config = dict(
    normalize_top_k=True,
    init_std_router=0.00963,
    optimizer='muon_variant',
    steps=5575,
    dataset='wikipedia_en',
)
Below are experts of layer 3 (counted from 0) of a mixture-of-experts language model. Rows are named router (the router's row for the expert), up (a neuron's input weights, with its number), down (a neuron's output weights, with its number) and show model dimensions 64-127. Each number is 128 + 32 x the weight over its row's rms, rounded and kept within 0 to 255. Numbers have three digits each.
Before each expert's rows: a language model's description of what the expert responds to; "comes after" lists some tokens at least twice as common just before its tokens as in all text. This comes from a sample of Wikipedia text that the model never trained on. Tokens count by the router's weight.

# expert 37
What it handles: The word and, commas, but, or, & joining nouns or clauses, as in Science and technology, Castile and León.
comes after: ",", "s", "ing", "\"", "),", "er"
router:129158168133145164115158092102098174114170121074107187140160111164158068158092155191102118165161079129123164130093062117131179097162129091096118119111165116094147071188117090202114117084129109
up0:169132129157011170103175184192145108124136156171131114078140114135140152124144127153100135131143188134112122102163113123156154136129087136149173092142177143127124121167088123121114158116193157
down0:104110100151195125179151085133127098206166150068096136124145116173095092131068136149040103125183130120156086134186185074134139096112147110120147144161111187094097095140159102102144142136104145
up1:132154146135101132117138170152101146143160131165126127085170128139157140106136054107104190139164081143105095100129153159115124085086095107157163163081181155093202108084134139108145094169161135
down1:096152083095157113124123108102145154093063113105118094106122124114113125084124163180145128136106162144156196117162076132106120096159102112107206139127146107176122123133114105129075174126124123
up2:150150140100154117103143175168168140175162143123125172147112123162111100159166153119148121174082108122088071171074111161189169114198168138087132181135147171131153105136126082154134145161160163
down2:102137102192154160102061155103167192131089121165121135193135132135105063127126115146165139101101136067156161132126119148143164056091127101114111089125110150133169117177167109096102068137144118
up3:090124141139146127125135147116126109129118069109099160121186180148120176135115185143107122068086098111057151128125119159107144191114209134162098107167100115164088113108111088112140108131114136
down3:094109191066123109119118072089127115150152164134124121094126143108187175157167108208067203140089143140136105158125154120099151149173086140069161160160135139125101134124140084096167187136123147
up4:078140165123105097137108119104157150115127171081119135128102155163093162147170186108093090134182130131139160101148143128128174122171209074108108140132146057149134109122145175139137125172140170
down4:192122118106084121114112127122100149129157133101106119173158177160158133174134156127171085084114103112094072141164094111151109128102163089128118119184171177166125174131151107143092081126122174
up5:097177122192101134156126117124133140146093130159148110122127126168174152089124106173156188140134131111141189148050112119128132163106110149159114145088185112140161142097058157170067122111099083
down5:086174151061179099106158071143144127111127080110141123112120101097200112112183138137119162161153088072127164201155123130126107129141123129085140139093142145130077126100149109098151127129152098
up6:142132088111199138148078144126090114102112153126113143154109095108079126106137158090136120164099160113099064117196123112152133182111147152094156102150163163141159067175112173130173125160130096
down6:165130103167202155152108154153139086089091138114114109193168164141113127119121171138163152118199120088181178106092135092104161125141120142081125137156106152146140083146130124147195093165193157

# expert 55
What it handles: Lone space tokens before numbers in tables, scores and stats, plus capital letters starting codes like R2 or £.
comes after: " |", ";", ",", ":", "born", " on"
router:018134138153103176112131178160107127034166129126092122158098145127135098149068115178108146181171067118129131097110095172095135127167083089101094149068172139138111148162123182094137176115181124
up0:149130143111088107167168086114146126158164165090146042207103105106109120147163075115094129130179137136161146176125113132161087152092137146134090105129086090103136087204111123097136157130167203
down0:216090172144130133152125128143110120176122091128105088078136164119113064085090194132144138133085143169180134097098119155133174148211168058078136161135193124175143179110093172135164074186130098
up1:115113180102136107102045088137130107099133109141125136169143121154165121100116119156128097113138166099119103044139138120051107127155107110146141178136178149126157106140194105083075156075158057
down1:132083140137151107141207134106139144142206097106125122108106064166172120163142115109171095131102178129097201084169173115141081124130120163145187079154111126145124211157146123097119117111096161
up2:120131112168114099127174106098131085147093131070119123115181098162085100105101174153142076189137093123095158128143145136114154119111154126041107115115128132119109107176113146117102134115127197
down2:125133073101110135101146103125181092128093123172092148177113160187170152147100100120105169132100135140082121076116161133178174103125148107166142155102133104119129081083124133124139128098127133
up3:156169146187140168105132135187141159138110140110119145197117171098140182120083093169133070138152118102129127138095155156150188161190182138057186118032134124122113143134110135110138120167123120
down3:149103072094133156157135127161128133074158115180112099082175121170103084212152157041134123151156126091103164179134093114131099146147122155097099130106086145089085153113165106073102131141135150
up4:137213123198183115118114116120128156124133136140150161142155077136106131169134136150147134125122109113091136117166163134098135191145161137085152102149117158075197127149117165104105146130132131
down4:114112115133082065147178155092122118109088169148158098173087176121128150116125112081076086134062136138100119219119049130136193095106114110119101091097109142098105116197139106109109097127133147
up5:113154140076113141123161166178104176111127141166106124064152124126124121111132123076099129158122100176154058153165129119143119108136117124082142117187132106045108168158102150100050134185129128
down5:144092145111169178122098102165104111132146148106088137160059140158150127121109157142137094148129220142151178164066195117138124105103151095194120137086127134106108146084107093147147126159157131
up6:057133176158095064162155160064185071134167116149166148135155067118127139171128142108129154142114175125102133127086133140161106125154119107075154123134055113151181116131133153092046149138134156
down6:143154093104147166177182147121123150116103164088127115152106145074141062128152120122108153143099137167175064107100105167109138054096133153159145149100203150068132153131132144079150112143105105

# expert 27
What it handles: Inner digits of four-digit years, especially the 9 or 8 after 1 or 19, in birth dates, film lists and date phrases.
comes after: "1", "9", "8", "2", "7", "0"
router:108127153124106140110101134098137155089119106096118142112146096182168096090108153144124129146119109101176164108113130151145177171149130111093087083085161147100089091171117143130088135104199139
up0:137123131174195109128145098121151120133139105119130123180091145150149100182054183175171110123072145171138143161154104157117141102117115100080108097155118133080110159137070141126096087071136120
down0:173165102102107175115077122195120106091205132129111135176112155112119143093091083084119192114136136090108095101074139121141164067110101150156117138064165173121104080112082113124187122143162110
up1:090189159128181149113112162141114109157133064095081142125101080120143131194163163131111128155124084162122131120116151144138117142151125117175149129097111123202145116077155114167160097144109106
down1:114119135144088071127094114156139090076078155166150050072147148105161169113077125184171073071114160116142180096093119145145126153145154092118068105141138165124108087100115167084115135079163128
up2:183146117109140165132127087121109068128189128111151112147115121183099130113102107130130090058125114099199132146131097106159152112120059151134077145154132125115162117159154151105130137104107120
down2:058138121110118143149088149123169110166170093159102112122155146093094131143164186092100052097183092108124099117109115095093149156135147086117184117092175088160104122109129093122181151127142194
up3:090108112165084186171093173140132105118153131144073120096101098131143120088110135120105118154167146216124104112163140163099167129152065122189138097122164173132091151127192178154063122177085138
down3:154169115145032078129160125161112129171105122084103114112133076162113147132121140155065176084124068131081158153101191083190113152155169091146124137107115123131167157125083081128193086117151103
up4:128134111179113095147152098165131103084122140091111132153111088155118169113135126142119175171056154112174121102099089096129112044157157178109123157096108111077133154164174171121142095177143112
down4:144156121178150134112122109137138171138183149175140165149122112068143088111080139141063137116107137139094102078150165158143115169135025106119135139124107042077135146081096111183110088157172170
up5:157139080183183106128101075070084137142141099124115125089159147094127165091141135129176112141150155078104146199120165081103137137078204127166133202102157086108112159095171106086135142117166122
down5:012090070111090135145172132141163124150150155144155072042119114124107062116153101159135139175156157105153097083182172126159131133140088078119095096168210146135128118125111107150150127151152128
up6:164098122163089108073185089080078152153111169127152114110130127119102171131144113009086161143127106118134116048070119133121090092158098105123092089106098183080129135103161154173156130122096164
down6:097113120103136111137122114142112121111075162135156126083107165141181095089125109186155115139111048157181109159150176167123085135078089068108128074092103107106172095125117109142195122096121185

# expert 17
What it handles: Main verb right after the subject, mostly was or is but also past-tense action verbs like became, took, won, consisted.
comes after: " It", " he", " it", " which", " He", " and"
router:121133163142063126109087116146128196067141168137114148132130145162183108183057133133141133158147088111124126092086081199133136102143093129125058148116145155029113157111146106150079178089157131
up0:118158098134173134177152110127170196152101160141150145142072085065099148142127116112177120137138178124134174160121157114155128121073143155120117109171194131080089128124092136173189141156150120
down0:137139087139142143162160128126137111132185183077068150117088074123165160189149117106108125156153135190105085119114104178117125115125140111152076078183134152116163124153129092135118123081133144
up1:127158101133116072138080144088123122103087101202140118126133141150144117137146200093119111136093081153107204164142109145104116131163101120154102145129146110058124125155121152082127148086130139
down1:146169097134150141101116072088141102067127112115168113189149149110126170136191153146164178140055105101099138053118156122180119076092140112114166074142136144114153120116141121112122164150134090
up2:150127102160132126147148152151107163187117130175161152115140139179080151122138136108112120090148105122147103199084146147110113140139143134109133096141087069079169179124147094087111163183132177
down2:158135163092146129121077045069123122079104111077076163192133128130179141142157099113172182114098113150085090161059091159095169124128103084119130101100118105159192087098152155097138171128196089
up3:152100100122102115105108115154141131139144122130124100139111157190137113142100153131120145072101109109143168110122164079159088111182142094118090124186140068090148103141121166145169091048145132
down3:130116172132127070115155087155131133110154082166157179093143121172073154131138102125089151141120139119102074172115154177083175093062113150129130154113138148100067117142153108106193137186139038
up4:078162154115095178081083163136138120093154188144148086094147149099179131150123108086051132153131132146128090112129194139159128102132141143133107102132129151100118120150158133156152083134191158
down4:197064135121149117108196114070118063084090126085173130108082156129127085166117149135140151136146100114102126124155146104144074149147155146083106126150109146142193155116090073076140118120091139
up5:134139115169132143175096124109138189135113140187107132154063134165197147125128211136180131211143161127100110141093168170124080147146235104159087149139124112060111117092141067101173175051148175
down5:162142083115167136119132121098170128120165128113082176064196097096098137069193128152087120049072152094098151164120096115108116122007121145165136090131097173142137133104132148172116166112131135
up6:128132088185090140116123149086173107181107130137112148134189054166108099117075136100137111126123063090152130109133150148142123104114135084131113115131146112084174148101071113063156100077110143
down6:124077146111165100126172132152159148065100100156161167105176173146086127147152111153126167125143138122102104172117090117103132129151121197154093146147135121124073125148158112101099187192167138

# expert 57
What it handles: First digits of numbers such as route, highway and year numbers, plus location words like located, Street, Road, Park, Prefecture.
comes after: " ", " (", ":", " #", " /", " National"
router:102144184128087128107093136109168162076162140109073100156118104168157094128077116165119119174176086092174177114074121174090178128159093121121081151119179122090095098148143125156092166110158181
up0:113130114192165126113167139117161145099102091116137075098102102107114059147119144135092151144138078124136148211093163139177135128169110161109124168155104089172075054148109115084109124166131144
down0:168176136111102109130063121065134094113138178130127092111128145135064140137161162109145133141200160092103147110077106069126124088163135152099069152180127080136173099117090122171108110130105128
up1:162158177088166090143126168084122132202138163163117148152127168112125142164102099114143156122187192105097100215068080079069097141104196114140119104146079148149128132119104153133143150093107080
down1:124206111070129099160138139104162132157112163120133108064103106127146120136141118072132159102108224073126165120126137140128133114153198127115087127072090084139115154090170115093168149118106088
up2:121095114101091096152107086141151128228092069123132136156126110100172150113117206167122084139179074130131191122069122104090093105180220171123128048135084119107192128121167135133146079138161169
down2:118162105104067143144139130207142089141094072172143131137127138127109100081137141151128135128045153118188139105098128104133083080109059119129104079114170113125136102148141066136080112122112149
up3:193116130092118067169220151161179146175082159131159158100139129118096091135165056206128085107125129130114099123113147104129142188118130145158072124088184121175077056152124106192111163103120144
down3:111131085157052110139150176127211141170144091144113155149146111175142148120126133161072130140066157130040119087128107121165160080085128137156135082144176084157101146120120150132082146149140085
up4:140203103142107131115099137118123142065077116105075169133088128121134160189121142155092110166128127081125159133142159117082079099151134108176074075129141133061203200137082133093154141130149127
down4:127116143087067131106097113087164169044160070150120100162157139165129164122109105141076154058132135161106116117190123139094154058116211095146167129118132137140154104204178157171131123144101128
up5:123177138129124175153148134133164129119106144142116110140130046075189114134057124094125109121118124061141095152087183108120146120173106094163162091119085156128103140151108132069152185108193147
down5:182136077109140176158116115140132139062116116116047131067101095165105139168136065117114116084090114116175156178093100087168078083128172103121165105145089127131104150185094123119141162132161158
up6:139176092108137190056130108195073133134169104105100099078141042167076138130118186171097164087041120138161156089123165122118122123151122139104167121117106046104135083118083103077135109145101107
down6:079124162107169073157140074160115122114160148024107097113116042112159161126164150131089182103052099119192164122140167162133172119123158112132159121119076085188115126118132174136065161170116159

# expert 15
What it handles: Short capitalized first pieces of names and terms, often after a heading, dash or comma, such as La(ke), Je(suit), G(mbH), Pro(pulsion).
comes after: "-", " the", " of", ":", ",", " in"
router:152146159127111178116103129120174168112115119107109147161114076157163115159092108127124149184201070087153152126062152130120186163193136107110135153124141167106046125167155126143126164136129156
up0:138204093134063163160161123094128179132108169135130136156126158129123115128178139115125144124132104094116108074162103163171133121131168130180096127178155098152129058164117197143126182140143135
down0:162114080162155182109133082182117109121129110139141100107130094192119086135149102100127129158134235166135145112098104118160089126134128064138145131210153115176145136143164062034142100118111091
up1:122202130137067178153098086147093133096132140138119164115111144126114098070078153147151134186179123126061108104131181082124165093109143092103093122088109107121073136138067117137101157088080136
down1:156090180114074100143146145152114125075113134134143121183102134150143148115148135113152102164088098172145168090140109099173090113131157113101099193128052085111158152091180122141153110140156096
up2:158153209139152124048079148129103137162114111161098133160128139146152114132134116135097123172175095150072161170177102117102100145164159113168164103132101160157130105157159130109094147150083099
down2:198126203137130119104080107112151084157131147092180139123098124177145131122193132095068168136156134173167115116134100089094121121085180134115140135135117151178078126116121188063189120143084198
up3:129147214094119188132126124140140163098156140118155165108146103085108131164134116128118127165195164141079159131119152148108128163069182092073157153103082143184141095157148137145151062152134172
down3:098119103084156117088161121127104101096108133183128145197086077132133149142098163204190174130131172121098124103122169136135132101176103119102076119082119068109123107150135125141119116119123173
up4:100154125082108121126111110147120136131173133102097097090140082092112196120081135153099088132120181048149152131096138177137161181161068113119152101152095104146124095169162082155149130152083151
down4:132123072128153148151122145123038114143083142126094152134079068138153116100162189131167175179124157119134095145143077116164142168099159088043168128128155108063163096101157176126129091118112099
up5:133099144198152103110130131070136144099114104156084167138082163102121135149100092164108112099149158109140123168141075169173204196184127092111155154096114098176075076139134135131143037188161080
down5:085166107116155141189118132106110140202133153129099087106143146096100175137089141115076148154084095160110173148091150144114078124115149103152135173140092089184118151122120106149074093037129147
up6:190074140104085139071103088077154107140081138149152159184154203131090169156113121093109121141111141129140135126120109153127106143091133136168102129140113098079107139058172194075143186139138121
down6:111114138100081135114132091119169141126142118114080087096128121156124124115143133147142153134123152109172167134188085093168185135116118123111069173203097103070150110166078118095138130114050119

# expert 36
What it handles: Digits inside years, mostly the third or fourth digit after 19 or 20, e.g. 2012, 2024, 2016, in dates and career ranges.
comes after: "0", "2", "9", "8", " UTC"
router:092130187178136148105099139084122125127161151117070114110145101141178074102113103175137143119153063062162172144108130173124127136165113087071046112098142147130074129168102119133126123038136154
up0:168040096124100147127206139173116188140122172114133082059167103118080080086132178176097071162118128176122142096118103105094150141172118137113145133139103154124126113145140132088114139096073141
down0:113128189098134147114187163153083180081173144164142089116121147102118100079115158137095067130210164133192171150177129104148158097112133084171088136078139078127085151175125147175078153101124171
up1:163101143079078204101111108142113167118142150111139137135138135113157156119131160072160120120126127119198170105117128146142145156105130126101163123114127131144156126157136164109153139188156102
down1:088097109123143101159125121118152108132119094127079113134150208137059101197138122187107149165213106133091098138098142140126125110111134144149103139119155187134151131129102133137124079113123155
up2:105100158169101087149157140085113153202173130130063143117156145127170098093134168122094183141153167108187143175023174139102120079108152120114157111138134100132177106157161085151167069075160149
down2:137108106132100098192116125117168188137101136094140135138085172108120121198101104094167119123126127083131166086161167180132145095055107061134109127121089121166108138140071117160103160098095112
up3:162148118171122106133140082155122183086111128105153178099158146137065114112179108108111119117071146148179129097168154102082194137117179089172164134059117115126124124155228166087120087168136152
down3:066187109113175070125095105140143101215108099133088052034187128159142113154096165064093140112108134084121125098122137161116081134098130149120099143092183106143116099066078144154115157088100148
up4:115123120149178121092109112175137130158099153078179136072142147145075054137124156120150143158104125164136084116127120078123120153196138140177138115134088168095079111115174158128148152099103088
down4:109083123145118147130172137158189130133121108178132066133124139164140078122122177131131168110088153159184117148105147222188098122146099113097099110072127153164150126174084130089201081060117147
up5:154171115080092150104179152126165083164147092115127138148126120157091145122156054132107112126114177084112174173088177125087094109144159135117140112138091096160156090151153106122146135134175115
down5:098131126086168129117165164101129140142117129143098106119122138129094145077128127141151145137134064186161104145119110116101167118128088139134082128133155189107067150115086107117176168122092059
up6:139139146130149105081170126068168108161158162165090154144120083173177093122128158140117163141174089094124147158169105132102107102166146103135109181110083075124116028079104195150162145068124067
down6:129121110159126100170138089090150161170087121134155047151142151144139140133109173122116193072102129128135115159106191125147111152080129159137122122158124156070092118194092159139148155166214127

# expert 58
What it handles: Standalone space tokens between words or before numbers, as in popular tale, different strategies, As of 2008.
comes after: " the", " a", " in", " of", " and", " on"
router:101139174154093165093129149136117173081127133114080099164089134146174100122071096167141124192176076081153171110074106166113186115154083101138092142118158130105116104134162138153111148114151177
up0:143107114114175066194180104175105171134149120119148122121142067128079088103098097108089095164112118124141090157030150120113172147147114204134155160149065152146157104159157132095184164050152132
down0:167048126121120094155166127161137114181131142170138117130157049078105082164123116117117173146182146123104134105129092076106146120142103099105093164106232125142140115138161184040164140147091160
up1:134152115131153116140126097096156125107146139110083055115097094104125143131078099126135083127136163071181189116108169164127188210095112158155088130099091154087133156156102140138145101147136104
down1:126189137127146135134147154144139081192184144122119150075161132082116070101165137145157121107059141126114127107128111108109134129148077107165113074095111075106117131077184155142038121126125115
up2:126142156152125122149125114116188117099083103117132160142128141066084099142188105174143138134142098158180099190070142147163123148127191088082100176110205104048163108172113124104131066109131133
down2:109117144089058141107101134126130125117202098130130158071162160088104099124119079119155157127171127136139111160169114140106137061082111152118126155166200077117117115111175072131146119166076153
up3:096095126181059165130153126110126150099164157146153095090088116125084143158087130145141093120131146085132193150154176086105130185094165142136112149107111122187184156188139172196131088161158168
down3:111125086156205163140124171139112144140138135108179140069099095099126118092090126066110132097114121144168078159137147142140094162181189142098140127102195073106155078103088116109139055079133121
up4:114105137141110142160113123129123115163116131134094125131185089077088160110164150182128110120091156167107137139095194098081077179156159096137122117182128123142093155096178183200117149124125117
down4:120174123133142123177136078114125156081161162099098141160104095149095130128152107130134172093146146124187251151115113169115162122144096114135097053125087096084117147181167165158162139109088126
up5:127151159172141151198081108134142102113083188137154108126106144097102090156132123155131128097128120113080138140073147126112161092178182134143127145099160128160101113126112167147184102109139090
down5:127137127092108110130152071079141167109044140121188128114134117144157104123151187091089150149180183109095172163059134104131104140068171142153094121145126073077136116139088111175150122123134114
up6:097164162129087129207129117109129141112057122178122159087099116140103147139188113086128127137162118073183128098068124101109149165095119171125080204134124159129090104126145068126113113185147127
down6:047159137090107123157105106162156111083130138130105082166123133146152110100134122163162153132139114053176185123114144144110212153161192126068121163087136086066138066113111100174192157097179167

# expert 2
What it handles: Word-internal pieces, often containing c, from Latin-derived words and names, such as Ac-com-plishments, c-lu-sters, Cor-p, en-visioned.
comes after: " ", " c", "s", "c", " S", "ac"
router:138121106111151182167061103151075157092128137076113127112057140171199120079097173141146083171129115120156154129113112127100209154132069120104120127076136140088143094164124140108143153083152132
up0:132127109115168137080068166154076108125137122122157143101168119152095100159154159175117125080126145101163103144055171115149118123149126167105042096136159097145127140058136145115139120206171082
down0:163119115163118114128133151158101076099105105092138061123148135152202143097134120136097167065092162092111128111036112120122160132126104089134125121096157094115176200141167180117159141129139174
up1:119156123190123139157113150145150163078141135142160154187113232084123155093115143185125149151121177115164157106096132138136104146143140091105133194124110129141116085173095130109097116131124097
down1:137115164144125137079174153123155092115149164084109120117161084220096139077160169158120175106122140145106130108054138117103138095171146108087137178116116171054165093128096110076124139130139104
up2:158077131193096163108145169154106138156122142159110125070146064137140095109074160109133099201116131171104159068131105111131150114105129147137112114123112132132143125147176135114148150133090136
down2:058155093091078181116140120151114102095159166183129092161150139187087083067110091175106165130170183109120105132051173147191150135146116081092143121116143139125103148171105132139092140165198136
up3:156172134142188167133097054147085189175105146158119118139112133070151163068148143162138189124089062170089071139103131113133112073126087096125145117136113116145119118132103110134107138102091144
down3:166102124101149094122118159148168102166090129112113198114122123086151105105137060106041165151131121154139151118147140093078090174089097084119181179166099105102107114093180139090107131190100142
up4:107162155132140180098140084119122163144113142153136176099037132123167125103110072155107161102099182137144135144139122130135150119123135085173121131117163131025139131119096127122149115124164103
down4:101171086072180099086213098150126195105100135113115129131134148101161132122095141101076157146099102150137110172163131079122087161166117109099138172174125135133149113179124097166054128109153167
up5:113166168098094127134147067163161168139137178182135145174170133104120039146102147132108099104143186118099123124102183138058137098105085093162151111121123201100132152126188095189147110206091126
down5:100162116124162133103128091166160100095147083158040090095107123152141094128145128133117111121183126133139073070097162137141116097178065137143111141088169126117107169101068187109136170089083110
up6:106070169146123094127088109066137161172128135037102087136134130113157140143134109141114142145098143081091175106150138122113114114100103148099121127162156164070120118123126111162127100137147186
down6:136132109111135126168115121123158164194093139121142170154086106154150147100135150159077147136160130083099084175155161110083123143169107154123131131110128090144154139111125114177117116131157133

# expert 44
What it handles: First capital letter or syllable of personal and place names, often South Asian or foreign, such as K-arel, Sha-lini, Sa-wang, T-ellarite.
comes after: " \"", " (", "\n", "-", ".", "S"
router:119162151149117127110108167077184139085165131090078134171085113125128069098119074135098106119148085088201138130099131129109180093141111103116094120121172128131063151123094115094119214101169139
up0:080099161140156140119101147108111065101118136119083028143149128090124152156087158109092165128086186184145127136093165091191142169123115132071085148144148086094167095167132162145125180110158102
down0:132133101139127104146160137110156131105091130105089067155132098119115155121094176130148173106085118150080147160149097140140101122041084159139163122151063165105143106137134137130197112110125120
up1:152100114103059069071163180120108152122089196156095146106131178122181086122159125163134166073177021082130131126179160163164134088158142152153145139113172132145132128123073112124142130088064098
down1:140099082159161107184151187132122107160129099114112105082112144130166168199122091131079092133110032151144120143105096106170110105125143113116046151157125146165081064137133125146182082121116127
up2:148169103155127131115137145164094027131145185151114080160131139155149122140164143125086131150095154132142125136219119106168131142214107088121105122120125145110087138165171135101145081142095151
down2:062123097132145155128129146129126096106100121204133126149153125168157103062138108171216096156090109121130115124144119090177127173135172125103118095157149170068149113056092083150155199166120148
up3:067167138104112089113092078095135110139074152131125063140132184125089127141110141072117138088114166166190225156109150177113115146124142114082125102142137089162150168082164160145150177154151170
down3:114117136108149160240170090136136149087138128155117181112118116131099123154153117101138152137114095084144078105153160155087108164094141147089083085116106175142131131117140073119139129166164168
up4:139160116121106162093112142083141145127182123125118194100133095134098126062133095131191148157109126110102161121139181082121194128121117105140155165152181132148123115209115076114162131094177137
down4:138108088177142172116126160068146112117116065153124100093149111055155126180162068140109129135083088126130147071140156096129132151139075206150163138165129121154070141129148086132088155074177123
up5:142137096070100139173148058102115114107091122146095150113192111155121158163127139103118193116162171128130123086060172164151158172072086104129165175129158163152125168150074175118104111109149161
down5:108158137112119174127079126156093172183161125114116077152192149123143100105135126161066171054147150178128167165112112099146058175168113112095081130094126096111161149166085108106100073073106174
up6:160160082080181144123140081153089120119151120145108177070085134146179160167121081097181136146114123120105096135107096161198168115173166057115127121139107152158128140133096143130119126134174107
down6:151108126168140100076136132064125138099098189134136178070159157089122162148095217116096149130068161143157101174178099107088099115147128133088095122122089073107136122091128120168139112146129136

# expert 10
What it handles: Adverb particles and short word pieces inside or after a verb or compound, such as lined up, outgrowths, chair, Slam, the s in sweeps.
comes after: " ", " p", "s", "st", " b", " m"
router:125118183181112157136095126190122179113106151082098127132104127111149136134103104168148067165152071101140158091086136115090186178136117112157074147082128111095098119114128164139071148097155166
up0:138136130130194149108066173152136156082159152143160118169196114120183168095173099123163077106145123189153117120085148125091190134125143103101089141137163113145186165187084075127062198180196170
down0:117097117126128087133103193054128112154105153153112135072156097152068133129150074147125129127198122089063089137143090193178122081137161108134167145161102163124120145094162074077084115137097131
up1:152104126147085098155158108052142123138093072148143128160107188119090109108097152130114094167117205119132147110159115096146127161053130128078103077102179166113125093099141173142091131159107133
down1:146108093151119073141052100150129140073094103133099144202139189086150095093067174104143119159109130160113088149152139147174189157161127084109109116079126080085169082094101119118146185101095124
up2:114073029095152135084165114130142148061173129127129139121161118126103084118126051101156128109089143142128132150103083119100178139092063148140117126189115137136141082149080174147165088139170142
down2:137116111175143083188175131122189105132127154125088119087106168138144154188131117118128125105110120115130098089071134094105136083118106162138099134089112179107121070077198109116112097111147173
up3:109091160164160109127152147141135123167163140091081169158134142108150025157102109119079149113171125076107079070118144161151159142175109139105080148189110096213103105145124122131130122132112099
down3:184122089171170159121109076169173161050203153163160099105155146088124182126190136076102147111140178168112087104054142135100088051069156129110176112129155138073139139138046136111135097137152117
up4:104164143058104178089151124097092147072079068121061149119120065147168080093100158157123150088076161127114090170085107104104147162110142172131107174152175123090116156100187199168096111101112103
down4:130124129160176040076086082171167110127135137155152151123122105172150084099103147078112133160148157086093149108094195139207174109136187127124101087136157149153103065134118202077116072101151143
up5:121137149134102150193128132134116141144135119090135184155112105096127089148151069145092128164123096160124155118131122116126092156132159062170087148077129071098105114102148171135065116173137141
down5:100143099178107155199103167145085163112119120082128098112099111099127122125105124176103132089174124153062134135135175113124154132122106138165208160075106083228182146116061165110124114120041121
up6:137127105144099110094136143151126149128110184134106079095170147058160150169154111139162157114158096081079151123186099154135069096136079129051175160162131157104154112073192139161118133120146117
down6:172138157080114178103095130122121094098108162125121104182136144157148055104174151142165129095178145075122133156154132133100144135155084110081094129173090157136131077143137163157097123136138039

# expert 38
What it handles: Abstract or general nouns right after the, his or a in prose, such as role, interest, requirement, story, death, life.
comes after: " the", " his", " a", " The", " this", " an"
router:072144148137073154125110094089111181101132148089081178144111107163153116128109078133121179153162079135118145099114101146114143098145087109151094134142157140125121144155123189175127176091191140
up33:165107168139135160086151188105135155185116153107128163126134120115101115089117115174105090135144101116063085096072130093145071146116066084201082090160154134151098075152143071142121142154147142
down33:130140170127164103124083132134110099142101131134120145251116174174126113150094199185115140146107122124111107124151093139098096129136131159156138085138174119095103185083105154157191054138129101
up34:152116116143083103066114170148147108166164140153143120129123066158048049126163178123136097139123146113127174099123095103137198139120116184128164097103118093165175098135047053159162112095138169
down34:078086161154116080145070153136057134141131109087164057103128103134092137166147096147119123098130144126169082141190116181076121107094131129054090162095158146131150159107114123181128136160119132
up35:154151117143108099126114081130073116118128141120162102091157098174158163158140114205155180195141135093139122160117129097136107062163193142114109182115139095105128133128145129145199140056135177
down35:140169051122131182107101132109125148172112116119087198178169133146102112112188132169139118099097169155141150143132183116134162131155080111150136133125137149157100098184153118170095142148130142
up36:067099147143168103094145169132111107157154144179158117098151117199147113110113150168101102091139095124103114084137133179113168142132127108139125130169171150123166107109066098121128121170117123
down36:101158163182126110109115132102071140130129197076176114128111210122131109152123136080149194051152148141134086098147111109108122111153131114145143065141155131137108108123165128070136124208068118
up37:156140158110078125127205125137128079158147119164113057113132063113150123148134136121047111114171129114185179113108163188078101136147079088122139134148121145142089142143134176127091135096135160
down37:127112196127125105177080174106114083123151132132142137145200140120110087118111102108155078136056126134183061103080120133188100135139176162144137188126123156124062052156155134135069182134083130
up38:114162109170133153114157098139153140140169145100129154086076156140141121174128157110121147140146147176088142181126180120138137136147106129141090080164130115093102215097071110128227137157096163
down38:139133108087152135130103110143109089081130115098167095162098149123133076133173144131140113095187138146087131161105117089058137093123080087145138093111181134092150118130148078153149112095188183
up39:121077158109107150087117099113105136106121127071152138124131117100166116135086082160148203169139118113123134138150171099151097147191195146178116113130106147085076112157088165084133045119139137
down39:182143164113093159134162135131145124198132112185129072104146125100164157127101129080146051093122129077136101102131142080154144082144153113126139127125113095149122056135117160160137117130130098